{
  "experts_per_token": 1,
  "moe_layers": [0, 1, 2, 3, 4, 5, 6, 7, 8, 9, 10, 11, 12, 13, 14, 15, 16, 17, 18, 19],
  "router_score": "sigmoid",
  "lr_router": 0.000474,
  "n_kv_head": 4,
  "norm": "layernorm",
  "init": "normal",
  "init_std_qkv": 0.023,
  "beta1": 0.95,
  "decay_fraction": 0.756,
  "decay_shape": "cos",
  "batch_tokens": 65536,
  "doc_mask": false
}
Below are experts of layer 16 (counted from 0) of a mixture-of-experts language model. Rows are named router (the router's row for the expert), up (a neuron's input weights, with its number) and show model dimensions 192-255. Each number is 128 + 24 x the weight over its row's rms, rounded and kept within 0 to 255.
Before each expert's rows: a language model's description of what the expert responds to; "mostly gets" lists some tokens that are sent to it at least half of the time. This comes from a sample of Wikipedia text that the model never trained on.

# expert 3
What it handles: Common words and suffixes. Ordinary content words and word pieces in descriptive prose, like water, power, well, due, and endings such as -ed, -ing, -ic, often in scientific text.
mostly gets: " due", " well", " power", " water", " red", " similar"
router [126 115 109 153 102 142 148 118 136 127 131 115 175 174  95 197 106 175 132 106 131 117 140 156 133 129 128 123 152 137 130  87 126 154 170 122 126 172 145  94 131 101 141 144 130 131 142 123 133  93 140  95 133 117 117 142 107 153  78 170  99 131 127 197]
up0 [123 162  99 126 142  89 141  91  92 108 108 127 139 135 166 100 110 134 179 132 112 127 141 137 160 140 122 111 122 139 119 157 139 182 114 155 106 138 150 118 167  99 133 127  99 107 102 147  98  92 103 163 115 144 119 150  90 182 105 148 101 113 136 121]
up1 [125  89 123  95 151  94 136 123 146 135 127 100 106 124 146 144 117 141 165 164 108 109 138 125 128  89 123 104  97 103 127 167 168 107 183 114 144 137 124 118 119 107 182  87 108 152 148 149 103 120 144 144  81 130 143 101 142 123 179 136 158 109 111 112]
up2 [112 119 133 118 153 113 167 178 126 101 126 174 113 166 132  70 140 168 132 121  93 134 108 152  98 123 123 148 107 182 131 119 148 124 113 141 154 143 140 140 160 175 137 112  89 109 125 148 145 110 141 128 155 156 136 114 122 133 164  98 114 117 132 172]
up3 [131 166 113 112 185  97 171 107 122 126 130 138 140 113 105 106 118 153 106 134 100 153  99 148 122 164 159 143 130 106 145 120 104 138 117 126 162 129 145 141 121 142 128  87 121 122 136  81  92 127 155 177 135 118 114 156 136 109 110 145 105 136 110 163]
up4 [138 132 125  88 135 120 138 162 119 127 100  95 120 137 108 134 177 138 110 144 156 131 168 109 133 170 126 138 157 128 135 177 162 148  86 141  95 105 164 109 129 133 166 117 140 127 155 126 122  98 158 121 163 102 183 121 172 131 114 161 182 146  88  97]
up5 [104  79 139  97  99 119  96 166 109 143 144  86 166 143 154  94 110 142 131 139 115 139 121 108 109 142  96 143 135  84 119 126 106 132 102 165  91 184 103 152 129 132 137 122 105 128 110 129 133 119 117 129 133 118 160 139 104 114 120 120 149 129 112 193]
up6 [138 132 131 189 155 106 175 132 114 155 121 120 120 123 151  93 121 105 124 149 108 176 151 153 121  96 144 128 143 117 107 118  85  86 140  99 109 144 166 128 132 113  93 136  94 118 165 117 157  93  71 105 131 135 139 129 106 126  69 140 135 127 123 152]
up7 [172 142  85 143 117  97 140 117  70 131 145 109 152 125 102 124  98 121 110  93 145 137  82 165  88 129 122 151 144 142 193 109 162 169  90 143 141  85 138 140  91 152 161 113 145 134 118 160 124 126 130 142 152 119 119 100 197  81 142 120  97 146 124 133]
up8 [132 105  98  97 141 123 161 135 120 109 131  90 121 121 161 139 146 192 153 151 146 166 121 149 159 129 174 136 152 112 160  79 107 140 135 149 117 125 104 116 112 115 118  77  86 123 142 142 111 138 136 155 104 117 109 156 125 184  64 140 178 165 150 157]
up9 [121 133 150 171 153 125 156 163  93 151 125 139 144 145 161 136  56 120 137 150  91 136 123 115 165 151 158 145 107 114 119  84 133  84 123 157  75 148 130 109 119  97 113 136  94 116  98 110 146 116 121 126 127  97 149 149 159  99 149 166 114 147 132 149]
up10 [149  95 133 101 163 139 173 140 137 125 121 145 162 109 126 131 127 137 111 129  91 113 139 138  65 102 102 136 150 143  95  94 115 114 111 153 115 101 116  99 160 158 117 102 149 125 120  81 113 122 106 160 136 120 139 140 169 132 121 162 149 159  78 169]
up11 [149 149 121 160 138 122 128 146 113 113 127 138 136 174 128 138 125 152 140 134 134 122 125 143 207 101 114 164 107 135 158  95 187 101 171 126 149 147  97 140 105 146 109 102 125 117 125 144 131 133  85 172  94  91  91 119 132 145 143 127 170 118 112 151]
up12 [109 111 148  91 143 111 146 107 142 100 140 131 118  99 140 152 141 130 157 139  90 144 125 149 158 139  74 112 140 159 155 106 133 140 140 178 144 116  81 176 121  67 123 117 136 127 149 173 140 108 149 130 145  65 114 135 158 129 136 154 151 128 150 154]
up13 [121 120  71 116 119 170 163 138 119 120 109  95 137 121 125 171 113 132 143 129  86 113 154  74 115 178 166 145 169  97 124 119 115 114 134 122 129 139 123 103 117  69 107 117 127  94 135 136  99 118 145 117 156  80 124 129 107  98 142 131 141 126 148 137]
up14 [138 101  82 119  99 154  78 138 153 130 103 114 117 137 128 156 147  93 125 124 142  97 113 121 159 105 162 132 104 130 164 119 114 122 130 118 125 113 131 138 137 125 173 108 127 135 113 154 126 111 135  93 138 119 154 122 103 180 133 167 155 127 115 124]
up15 [141  90  94 120  57 109 120 113 151 170 132 122 119 126  81 133 144 191 144 130 117 150 139  96 130  99  83 140  97 117 102 117 129 123 152 159 123 105 124 128 133 116 114 105  87 108 110 142 145 112 142 106 159 136 111 143 128 122 117 104 100 148 159 165]
up16 [118 106  83 157 138 139 119  96 113 102 122  77 129 131 117 100 120 161 108 102 111 135 134 138 133  97 178 169 150 170 108 108 119 132 176 128 147 143 120 132 176 112 115 183 108  96 131  95  99 106 129 169 151 102 108 121 143  85 175 127 129 112 176 129]
up17 [ 99 118 128 140 132 105 117 136 124 125  87 159 143 143 160 126 123 138 112 125 155 108 153 107 146 142 106 130  93 120 139 112 165 156 120 111 134 110 174  94 124  67 143 140 115 146 143 105  75 113 164 117 113 127 126 164 171 169 115  93 117 136 133 138]
up18 [128 118  94 117 166 132 123 181 130 132 132 113 159  69 104 109 130 158 126 157 112 104 138 100 120 115 142  68 139 182 159 113 110 140 166 146 164 122 131  65 132 165 105  96  72 159 130 122 134 125 119 124 110 104 150 127  85 145 141 128 109 138 112 100]
up19 [127 123  93 102 112 141 125 127 197 126 104 122 158  82 119 117 131 148 154 170  92 148 154 192 143 137 119 117 109 110 154 179 135 123 108 116 173 108 139 156  97 112 134 127 115 138 135 109 148  60  89 121 121 131  99 140 148 171 130 128 158  99 112 133]
up20 [126 113 129 141  78  67 153 143 136 130 132 103 116 156 145 144 142 138 112 167 162 144 126 141 155 131 132 133 120 135 179 130 115 138 116 126  56 139 141 124 143 118 146 161 143 103 126 123 119 130 134 164 133 129 116 127  98 127 101 139 163 143 127 126]
up21 [121 134 101 113 110 132 162 183 130 131 127  94 141 115 107 120 165 136 104 111 152 182 182 125  84 149 150  83  88 132 147 134 137 119 158  82 124 137 128 119  99 181  96 140 124 112 117 128 111 117 141 120 146  94  77 108 103 147  95 157 178 126 134 127]
up22 [148 143 106 141 131  80 124 131 159 117 120 158 133 113 120 163 112 125 106 185 115 142 115 165 112 127  89 140 159 111 106 151 151 141 146 103 128 153  99 163 101 136  99 146 153 120  86 134 157 153 104 158 134 178 111 130 148 129  96 122 156 170 109  98]
up23 [135 112  89  85  84 124 106  58 119 145 148 109 114 104 123 144 139 151 159 161 164 114 100 156 113 109 121 122 150 140 121 130 136 132 125 157  75 137 127 139 185 140 140 114 105 121 126 131  78 100 149 125 135 145 100 103 130 127  89  87  79 125 154 116]
up24 [134 123 103 114 111 129 177 108  86 109 162 110 124 123 114 149 145 118 123 114 103 160 126 105 153 101  91 120 105 129 154  89 123 137 133 128 137 108 137 144 152 134 129 127 169 144 109 141 131 118 124 129 112 115 143 126  98 146 155 119 143 183 158 126]
up25 [116 133  97 148 143 109 151 157 132 124 129 125 118  96 170 170 115 111 119 123 111  88 108 138  89 122 117 162 130 131 145 102 122 102 165 164 155  67 153 117 171 117 162 132 138  90 145 162 125 164 135 107 123  90 158 127 140 178 145 117 103 137 124 161]
up26 [141 121 124 153 118 115 169 127  91 100 137 117 130 132  91 135 125 124 119 103 105 143 148 138 144 134 151 140 133 130 141 112 120 134 132  97 161 115 120 116 143 145 120 135 138 131 132 142 137 153 101 115 114 164 137 151 115 101 145 137 137 129 121 127]
up27 [116 132 136 148 134 137 131 143 105  98  99 112 115 114 112 103 149 116 128 139 109 108 130 137 118 128 111 149  68 155 100 113 129 133 136 106 113 148 142 135 141 108 144 153  97 140 135  99 126 124  89 119 121  74 123 136 110 114 127 133 141 138 151 130]
up28 [102 149 146 111 123 153 133 149 120 125 166  71 120 147 108 112 162 190 155 142  93 131 123 196 122 129 151 140  98 130 108 126  98 149 172  88  76 175 130 136 114 133 115 131 110 110 159 107 153 136 125 111 141 130  97 124 103 144 138 117 150 150 131 127]
up29 [ 96 149 155 124 129 126 124 120 124 146 131 123 134 126  85 108 127 138 129 115 132 128 129  93 144 142 149 125 182 133 109 112 144  88 136 115 125 115 109 154 126 137 130 151 115 174 103 116 122 116 124 117 163 101 134 150 146  82 106  96 151 117  92 184]
up30 [172 165 113 117 142 134  95  85  93  86 142  97 137 120 130 175 156 111 120 115  98 152 133 138 134 135 164 158 164 125 145 168 136 164 128 129 112 172 127 173 162 125 121 139 123 110 156  92 127 139 115 145 130 124 139 145 136 145 118 183 126 146 151  91]
up31 [155 102 122 162 120  57 162 107 176 110 131 157 114 136  70 153 123 108  74 141 125 131 168 171  93 125 127 153 166 169  91 127 107 172 146 154 106  98 127 133 145 111 135  88  69 197  69 136 102 151 101  86 108 159 101 152 122  91 112 140 106 134 123 100]
up32 [ 54 121 164  62  92 106 165 102 117  91 131 132 137 103 122  98 147  92 144 109 109 109 174 125 160 141  87 118 104 155 116 144 132 159 131 131  95 102  99 125 107 134 122 130 133 106 127 122 101 101 111  98 129 140 137 122  89 139 147 148 126 165 119 139]
up33 [121  68 113  85 151 127 134 108 140 118 129 141 145 147 128 105 176 117 114 103  86 130 143  93 101 165 162 150 111 150 146 116  95 108 144 123 117 152 121 149  94 143 140 131 135 126 171  89  91  93 116 153 133 125 124 128 143 115 111  96 133 145  72  75]

# expert 2
What it handles: Pronouns and species names. Subject pronouns and relative words before verbs, like he, they, who, would, and the middle pieces of Latin genus names in species lists.
mostly gets: " they", " who", " would", " he", " she", " He"
router [162 125 129 119 141 129 109 133 133 142  95 149 135 149 147 138 144 108 113 104  94  90 151 121 128  99 116 136  89 148 138 129 145 184 119 134 134  95 155 117 156 154 139 118 137  81 137 178  99 146 119 160 125 127 115 133 100 113 179 150 122 144 125 131]
up0 [136  97 121 125 102 145 124 137 134 134 129 107 163 170 143 168 123 130 127 115 120 165  90 112 131 104 165 120 127 117 133 144 123 119 141 124 141 107 134 176 136 122 116 132 127  79 178 174 161 156 118 124 106  81 146 116 148 125 147 156 115 150 155  97]
up1 [137 135 129 114 118 165 116 145 127 133 129 170 106 133 161 111 116 119 111 113 147  97 124 166 107  92 143 127 136 131 143 116 128 137 148 152 122 137 135 179 125 121 135 139 110 117  89 100 181 144 134 101  94 135 119 148 145 153 166 142  85  93  77  84]
up2 [118 130 103 179 134 136 144 136 133 147 130 117  88 127 105 144 141 155 140  95 104 134 141 163 108 154 127 126 160 202 142 148 115 115 152 149 111 153 113 155 104 154 155 145 144 101 112 103 166  88 140 137 119 191  97 170 135  89 118 143 138 165  94 158]
up3 [163 153 147 130 131 106 142 139 146 124 131  76 107  94 145 123 110 137  86  58  80 143  74 149 139 122 150 131 151 119 167 150 120 149 115 123 134 111 126 150 148 103 121 145 163 148 155 113 134  91 138  98 174 124 141 110 127 141 147 127 147  68 151 125]
up4 [131 140 123 100 126 151 128 130 102 110 140 151 108 128 103 125 126 175 136 172 115 164 156 159 123 195 134 110  86 142 120 167 109 121 133 157 158 135  90  90 117 149  83 120 135 109 126 110 120 103 145  92 128 100  94 122 117 156 110 148  87  79 156  77]
up5 [171 110 126 114  98 120 126 131 106 113 131 109 160 119  88 160 113 165 176 110 114 114 194 130 149 137 129 194 125  97 158 156 155  86 120 108 122 129 109 122 108 115 147 167 116 172 120 107 133 131 104 113 144 112 121 141 124 149 114 145 134 128 122 115]
up6 [106 166 131 123 130  92 120 170 124 129 108 100 106 130 117 144 149 116 108 164  83 137 137 129 171 102 206  95 132 132 112 105 133 145 135 108  90 131 125 166 113 123 117 141 119 155 149 121 130 117 135 148 107 133 119 151 138 121 112 132 110  94 153 125]
up7 [153 135 136 142 112 147 120 132 133 137  90 138 127 105 132 138 143 139  77 161 132  70 105 114 126 148 154 110 108 120 128 145 130 110  97  95 137  69  90 121 147 117 153 139 114 120 112  96 106 115 109 113 120 149 170 131 138 142 139  95  53 100 119 184]
up8 [ 97 113 152 118 124 151 137 174  70 127 108 144 128 130 140 138  79 125 113 133 105 142 144 108  57 128 124 129 133  66 129 164  94  82 111 105 119 171 106 138 131 169 127 103 146 133 112 144 100 150  93 146 135 109  90 146 110 113 149 161 139 126 143 123]
up9 [ 90 138 134 126  89 118 108 145 132 101 124 104 102 112 109  97 157 169 128 162 186 105 103 125 113 142 157 138 104 110 127 104 132 128 147 116 122 125 136 100 125 135 107 129 141 165 108 161 151 100 137 135 181 112  88 145 143 117 182 110 130  78 145 144]
up10 [113 150 116 153 131 112 138 127 109 108 142 174 157 175 138 171 114 124 131 123 102  98 109 134 135 124 136 101 151 105 130 140 167 165  72 120 124 104 135 131 133 160 127 128 117 135 135 106 124 154 117 143 133 120 109 146 117 155 108 136 120 144  93 115]
up11 [160 149 160  98 144 118 110 118 160 114 140 127 162 171 139 102 127 120 153 124 161 100 154 142 129 143 152  99 113  77 124 130  88 126 216  95 121 112 188 132 139 166 112 157 107 123 111 124  86 127 120 124 153 144 152 137 129 104 122  92 143 166 136 155]
up12 [135 116 130 127 106 129 135 132 141 147 127  72  89 128 110 176 103 130 140 142 137 152 142 146 161 146 170 159 144  86 116 106 136 176 128 173 176 130 113 116 156 116  74  90 119 116 154 149  99 147 139 107 150 122 112 162 124 149 135 148 114 134 134 109]
up13 [ 91 125 136 148 105 143 114  87 118 132 135 134 143 156 108 138 113  98  98 128 120 125 112  97 128 141 123 144 106 128 167 169  95 114 136 179 111  91 107 148 141 151 173 113 118 126 126 140 154 128 107 125 131 105 127  92 100 120 177 135 112 135 125 145]
up14 [117 100 132 133 145  85 151 147 159 122 120 139 116 103 136  84 170 135 127  97 166 118 157 140 152  95  99 135 110 158 111 123 107 125 156 142 130 124 132  85 120  95 128 192 117 164 132 154  90 134 141 169  98  91  89 127 153 146 161 155 125  96 127 135]
up15 [140 157 127  64 117  85 114 132 131 149 100 137 140  99 136 124 136 110 101  96 102 162  94 138 158 131 153 111 161 134 110 119 105 157 141 136  94 153 109 119 159 154  86 109 148 166 137 144 130 165 134  85 125 134 173 151 133 137 111  91 146 117 113 121]
up16 [121 120 153  98 113 130 106  96 142  98 172 112  99 162 136 143 106 147 119 146 128 108  97 166 129 102 109 110 101 147 131 132 119 173 146 103 150 106 102 127 131 136 130 149 165  96  97 150 132  98 123 119 151 128 148 132 154 113 154 139 114 128 130 115]
up17 [136 153 147 125 133 139 160 149 125 138 158 125 129 150 121 140 118 113 119 105 143 132 124 106 133 173 109 150 141 190 136  89 103 155 130 178 151  77  99  84 139 125 110 113 186 104 143 171 131 127 149 144  90  94 132  75 146 149 133 148 124 129 109 171]
up18 [147 127 112 150 152  88 158 159 118 126 114 148 114 161 116 144 126  78 122 112 114 100 115 153 124 118 106 147 122 148 156 106 113 113 137  94 145 149  95  86 124  99 124  89 106 117 147  88 133 116 188 120  95 105 111 122 118 117  83 122 170 176  88 116]
up19 [164 141 110 152  95 121 143 122 164 148 132  86 144 153 115 115 147 119 127 139  93 123  98 136 122 159 120 145 158 116 135 161  95 108 141 199 126 174 147  80 133 162 108 150 103 129 120 140 182 141 118 133 147 163 111 145 131 137 137 123 150 112 105 127]
up20 [137  77 111 158 155  78 122 135  96  84 124 102 131 136 106 150 155 167 110 158 133 102 122 128  94  90 141 118 137  79 172 163 121 161 121 145 115 159 109  97  95 147 151 110 121 152 119 171 149 118  88 122 152 116  88 138 109 160 141 120  79 141 107  88]
up21 [129  77  95 105 128 139 106 184 104 139 122 123 100 110 147 127 185  84 115  96 145 115 130 126 124 109 104 151 114 126 104 155 118 133  87 145 116 111 141 126 160 139 159 142 149  76 157  98 165 126 110 141  69  98  89 119 123 185 127 137 167 127  89 145]
up22 [140 160 123  88 139 119 136 127 105 183 106 114  99 136 151 122 147 119  87 132 167 101 133 156 166 144 122 130 146 136 152 120 136 115 147 110 144 130 139 131 125 134 116 157 113 111 143 134 144 130 149 139 103 113 154 155 120 115 164  95 143 118 122 139]
up23 [122 121 100  83 177 110 131 156 148 142  82 150 141 118 138 147 112 121 127 122 138 124 133 103 118 130 114 137 136  58 124  85 169 133  74 131 165 131 131 145 124 143 132 141 137 144 130 107  65 146 101 178 146 156 161 117 124 111 136  91 112 154 130 150]
up24 [176 108  91 165 130 123 134 122  93 120 121 105 140 162 123 148 153 161 139 104 130 148 148 160 138 145 146 109  91 143 148 167 110  99  94 119 143 103 119 120 149 126 143 165 150 120  75 133 104 148 131 130  98 151 121 104 129 117 112 124 142 132 142 161]
up25 [116 114 148 154 147 113 146 113 121 158 134 134 114 114  71 108  70 115 147 141 100 123  99 119 160  89 143 143 129 117  84 119 147 129 142  93 134  87 135 122 117 130 179  81  98 178 136 107 127 131 140 135 159 149 167 151  80 165 121 114 145 115 128 127]
up26 [ 96  95 104 119 111 127 129 150 103 118 143 136 101  97 122 121 125 137 129 166  53 128 140 118 180  88 119 126 132 158 115 152  99 144 144  87 128 117 151 167 131 125  65 113  96 137 117 148 139 159 138  90 121 121 132 114 130 137 139  90 152 132 136 174]
up27 [126 147 138 130 153 179 106  92  97 141 124 138 140 132 141 127 148 115 165 105 159 136 135 125  88 113 126 124 136 135 149  96  76  92 177 127 112 148 148 139 157 122 137 140 153 139 120 129  90 127 154 140  91 100 160 108 136 167 139 142 124 133  89 170]
up28 [127 131 109 147 145 100 122 173 110 144 121 151 100 110 114 148  96 166 111 111 150 125 148 147 115 146 101 147 136 111 100 118 111  85 126 155 134 125 114 127 115 126 133 131 180 121 111  88 120 128  85  88 148 115  99  91 134 163 127 114 151 162 118 137]
up29 [116 122 132 148  93 140 134 117 124 107 124 103 141 134 120 126 103 165 109 120 131 156 130 131  97 116  99 119 145 117 153 138 114 145 144 125 148 153 166 129 145 105 108 136 148 173 155 105 124 113 106 106 134  69 140 159 117 114 122 113 143 125 163  97]
up30 [150 133  86 119 155 129 137 126 165 135 128 143 126 115 122 163 126 131 174 168 111 151 120 126 131  84 129 154  82  80 152 136 129 104  90 151  82 132 131  75 123 150 144 133 136 170 139 124 133  82 120 128 163 163 145 114 134 133 162 111  98 132  88  84]
up31 [117 129 107 176 144 146 165  84 180 118 146 158 133 138 112 136 167 134 139 132 152 102 129 138 164 112 124 141  71 118 136 143 134 126 122 108 163 152 127  98 104 118 126 137 143 117 123  60 106 118 117 124 136 111 146 102 110 147 113  74 134 160 132 101]
up32 [110  95 142 101 102 100 148 122 138 163 144 134 131 111 125 113 158 101 129  87 151 123 123  98 137 156 140 165  78 116 120  92 170 154 149 145  95 111 118 153 128 150 126 112 151 100 131 160 141 132 154 136 135 123 123 143 126  78 158 142 123 112 109 131]
up33 [139  84 125 128 136 126 140 126 102 114 109 179 149 110 113  94 128 167 104 113 153  99 122 119 168 147 100 135  79 161 137 131  97 116 146 117 139 138 132  72 157 106 128 105 131 108 142 148 116 125 114 135 131  92 107 114 136 137 118 109 121 120 133  99]

# expert 0
What it handles: Names, titles, table entries. Proper-name pieces, titles and short words in people lists and sports tables, such as President, General, AUT, Royal, or by and as before names.
mostly gets: " President", " Democratic", " MF", " ITA", " director", "\"."
router [124 109 124 140 134 112 129 140 128 132 127  83 119  92 151  65 115 116 136 116 101 117 176 118 133 132 139 144 144  85 132 147 154 132 147 158 118 132 160 132 120 125  96  83 131 149  66 115 120 146 127 163  96 121 137 120 159  83  95 105 145 141 147 124]
up0 [132 113 102  68 156 143 126 109  93 113  91 106 101 132 127 124 130 147 161 102 158  98 137 126 150 136 172 137 151 107  94 100 140 161 105 127 157 115 106 136 111 113 101 136 106 144 146 101  69 179 123 109 117 110 149  77 153 119  71 111 146 107 128 158]
up1 [ 84 157 132 133  91 160 146 132 178  96 171 147 112 164 125 106 143 135 111  97 107 133 127 154 137 117 146 120  96 159 168 102 101 123 161 146 166 131 127 107 128 116  77  90 110 120 123 102 149 110 166 119 131 147 127 151 127 119 117 109 104 134 100 130]
up2 [126 197 104 133 101 117 130 140 111 122 118  97 121 114 112 105  95 119 126  95 100 125 137 123 126 149 137 127 159 134 116 147 123 133 134 132 111 107  99 105 141 128 147 107 113 139 106 112 160 109 159 124 129 143 117 125 139 131 175 131 111 136 155 137]
up3 [107 116 138 156 104 163 132 132 155 131 137 125 122 129 149 151 105 131 136 127 124 120 160 122 155  88 175 125 108 123 119 140  89 133 129 169 165 144 121 141 158 105 143 159 140 154 108 108 153 140 175 128 150 140 149 170 139 105 116 162  89 137 121 156]
up4 [147 110  99 110 135 125 122 136 134 124  87 131 103 111  96 101  73 141 131 156 150 126  80 170  74 132 153 159  98  92 177  83 127 145 142 105 129 141  97 153 107 166 143  66 127  97 130  87  96 155 142 109  83 148 156 104 138 103 174 115 100 106 155  95]
up5 [121 115 136 143 130  83  96 132 109 120 142 107 135 102 113 124 138  98 157  99 121 131 114 107  80 116 156 139  98 125 123 113 173 107 101 142 159 162 164 152 149 135 119 100 130 121 124 109 136  82 146 112 106 147  88 111  74 129 143 101 117  89 121 136]
up6 [162  96 119 118 119 136 133  93 132 110 107 130 121 132 135 143 164 121 102 121 128 124 102 173 157 140 127 186 135 135 165  94  89 142 162 137  77 138 160 123 131 123 156 137 115 115 147 108 151 155 100 136 189 135 142 131  75 135 111 159 152 132 147 126]
up7 [141 143 110 155 102  96 115 150 105 114 101 136 110 119 157 174 133 151  59 116 122  98 100 130 105 121 113 124 129 122 146 161 125 152  93 138 181 149 108 169 152 118 111 144 112 160  88 166  93 160 166 189 168 110 166 158 134 115 117 111 125 104 133 108]
up8 [113 148 133 140 152 121  97 144 125 138 135 142 150 115 141 140 130 153 183  83 117 159 141 101 129 137  83 102 154  89  99 116 134 106 128 108 148 138  94 136 132 168 137 166 162 118  89 148 131 113 155 128 170 101 122 115 166 105 118 120 141 150 107 143]
up9 [ 92 129  85  78 104 132 148 153 166 128 122 116 139 156 152 143 139 127 153 117 100 102  89 119 130 139  92 147 157 174 165  98 109 134 117 114 131 124 132  85 164 155 111 155 117 122 127 146 140  94 152 167 200 168 124 128 118 131 107 105 127 118 101 104]
up10 [ 92 123 128 188 148  71 139 122 148  98 208 100 108 134 188 159 144 100 166 100 139 144 107  66 105 124 167 136 137 129 119 111 167 151 113 140 119 147  87 156 119 166 113 120 125 150 144 104 140 104 109  82 101 115 129 124 152 129 115 125 139 149 121 115]
up11 [110 160 115 153 111 142 119 118 161  83 117 163 129 154 177 108 183  95 123 118 114 137  70 126 117 114 152 164 141 142 122 173 112 100 110 176 109 143  92 132 150 167  73 172 114 108  80 146  95 160 107 150 143 121 129 152 140 109 119 149 129 154 132  91]
up12 [129 146 108 135 139 139 105  81 129 120 128 125 139 138 143  97 133 127 150 131  87 133 136 138 133 118 113 104 129 128 128 120 154 118 119 130 157 141 138 137 159 112 163  99 131 112 121 117 136 144 123 138 150 149 130  94 161 112 133  94 125 106 161 152]
up13 [ 91  83 173 130 165  92 115 124  81 128 143 121 108 129 126 111  99 181 144 105 113 130  96 126 144 134 133 136 159  71 112 107 111 113  99  77  91 135 114 158 107 118 112 118 124 122 145 141 136 118 119 125 149  80  97 122 120 115 144 130 107 124 128 150]
up14 [160 140 112 146 120 121 103 140 108 118 118  71 161 135 170 132 140 139 130 152 115 136  94 141 160 123 148 122 131 115 124 145 155 118 132 151 114 134 169 113 116 114  81  94 152 126 141 155 129 154 119 153 144 131  89 119 123 165 122  80  91 134 114 132]
up15 [ 86  83  94 138 129 135  87 144 122  87 155 137 114 139 109 113 138 104 144  86 164 111  52 115 129 119 144 139 142 167  79 159 126 115 120 131 186 130 152 131 185 141 157 112 111 105 105 135 154 122  75 124 122 141 126  65 145 146  96 125 123 116 143 111]
up16 [132 101 147 122 144  78 100 150 152  90 154 104 163 129 152 104 105 136 160 108 125 149 143 134 107 133 182 128 131 115 142  74 135 103 132 146 144 127  94 121  65  78 105  91 139 144 134 135  68 139  98 113 133  88 137 120  78 153 142 150 154 145 126 142]
up17 [181 150 133 121 136 136 116 152 136 123 159 157 118 118 142 149 159 169 144 133 133 114 145 136 115 143 139 146 139 169 130 148 115 164 115 123 131 128 146 136  94 150 132 158  96 148  95 128  99 111 180 137 110 132 114 154 159 120 122 131 122 125 100  87]
up18 [140  87  96 126 107 133 113 165 146 109 128 124 150 131 110 105 116 132 125 118  92 123 136 121  91 133 112 132 125 105 120 101 113  87 106 116 163  86 134 140 153 113 112 162 112 126 150 175 128 129 166 139 116 139 131 127 136 138  77 139 167 110 143 101]
up19 [148 123 115 153  93 106 109 115 134  93 136 121 142 152 138 107  54 130  94 153 138 136 111 110 112 114 127 138 120 141 117 137 137  97  97 101 121 120 170 128 132 150  76 136 124 118 124 135 124  92 134 140 124 126 155  89 144 136 163 113 131  97 141 134]
up20 [127 105 115 162  97 166  94  96 164 133  99 105 111  95 102 154 128 139 163 117 106 124 106  91 131 119 102 149 151 131 121 110 139 149 136 153 165 109  93  96 115 140 152 125 107 129 115 115  87 129  76 143  78 143 119 111 125 119 131 155  99 165 208 163]
up21 [ 91 147 113 149 112 159 142 138 129 110 140 150 142 139 121 154  87 145 122 115 129 143 134 130 124 110 126 127 127  98 104  96  99 106 104 144 121 109 148 125 119 142 113 122 109 126  86  78 127 107 166 110 149 141 173 129 149 127 129 161 143 118 110  86]
up22 [129 139 134 135 136 154 156 130 146 136 122 118  95 126 120 123 137 144  94 151 133 127 159 150 128 140 144 124 118 151 118  67 173 118 138 119 162  93 152 143 168 130 134 138  88 134 135 104 180  99 161 144 114 158  78  98 152 132 166 112 115 119 141 127]
up23 [126 120 139 133 154  91 101 164  99 148 157 145  82 172 131  84 107 117 125 112 113 141 143 161 146 139 131 149 145 113 107 107 110 139  89 168  89 139 120 138 109 104 128 112  78 137 100 113 122 139 142 148 148 155 154 118 122 121 140 139  85 107 103 181]
up24 [101 153 124 159 170 130 144 177 161 145 130 133 114 106 115 134 140 162  92 156 132 127 122 114 137  94 133 177  92  96 148 151 145 167 127 130 114 161 106 142 139  84 131 130 123 115 121 118 120 158 127 142 176 139 128  96  99 133  93 146 108  95 161 107]
up25 [114 118 102 142 125  98  86 131  88 168 119 141  85 127 192 101 106 130 129 119 132 163 145  99  95 139 133 154 159 127 146 110 151  83 151 145 126 110 100 127 131 129  88  94  91 162 137  83  96 134 142 116 133  95 146 122 148  99 108 132 161 125 117 106]
up26 [117  91  80 114 119 135  93 133 103 101 137 113 112 104 166 126  81 140  94 133 147 123 113 106 146 106 124 175 113  85 152 143 155  88 120 137 116 125 149 116 132 136 140  57 108 128 125  68 123 141 140 141 121  83 100 133 126 132 117 102 154 130 161 157]
up27 [102 141  88 149 132 121 131 134 130 109 114 160 158 186 113 113 111  83  99 124 141  63 143 146 126 118 123  96 118  87 112 161 107  58 131 137 146 114 126 150 127 152  83 122 131 117 114 100 103 154 135 132  92 120 146 111 154 136 112  96 159 163  98 124]
up28 [105 132 118 143 126  95 109 161 126 148 128  93 159 167 137  97 143 185 143 123 148  95 112 106 159 132  92 163 151  69 176 159  91 133 147  76 148 163 143 124 117  98 112 132 122 150 110 148 105 133 103 127 130 143  99  90 129 119 130 131 140 125 132 204]
up29 [108 104 115 101 140 150 146 111 128 129 144  96 104  93 112 137 162 128 138 124  81 113 130 115 155 134  94 128 133 137 140  93 132 121 134 138 140 110 122 136 129 117 121 157 128 131 155  69 146 121 101  93 138 127 142 117 151 137 128 127  93 158  89  99]
up30 [106 111 130 125 178 150 160 101 126 111 142  70 108  74 131 125 118 164 168 143 163 167 142 100 124 140 174 170 107 107 138 135 102 147 134 132 129 143 122 103 125 136 151 127 126 118 148 125 152 107  89 117 149 117 176 123 108 125 133 138 133 117 127 113]
up31 [121 120 103 182 148 141 132 149 121  96 140 174 106 131 154  91  83 130  85 116 111  85 136 139 145 156 121  89 143 138 127 158  78 142 101 164 117 137 169 144 131 146 136 149 125 107 147 123 128 133 127 141 140  86 131  83 131 167 136 146 116 163 139 128]
up32 [135  86 122 116 102 126 125 119 142 115 163 100 127 155 151 144 119 109 127  98 137 148 148 107 152  82 117 129 128 107 138  95 147 105 152 151 139 147 149 158 117 125 127 127 144 125 114 133 127 153 181 100 104  90 107 164 200 180 158 153 111 184  94 119]
up33 [162 117 146  95 156 134 121 138 136 123  83 135 114 117 162 131 122 104 149 188 137 162 144 126 146 123 112  97 107  91 127 134 102 135 115 157 103 104  79 151 195 122 131 142 164 126  77 114 145 159 135 187 152 111 124 149 155 122 105 165 118 103 125 121]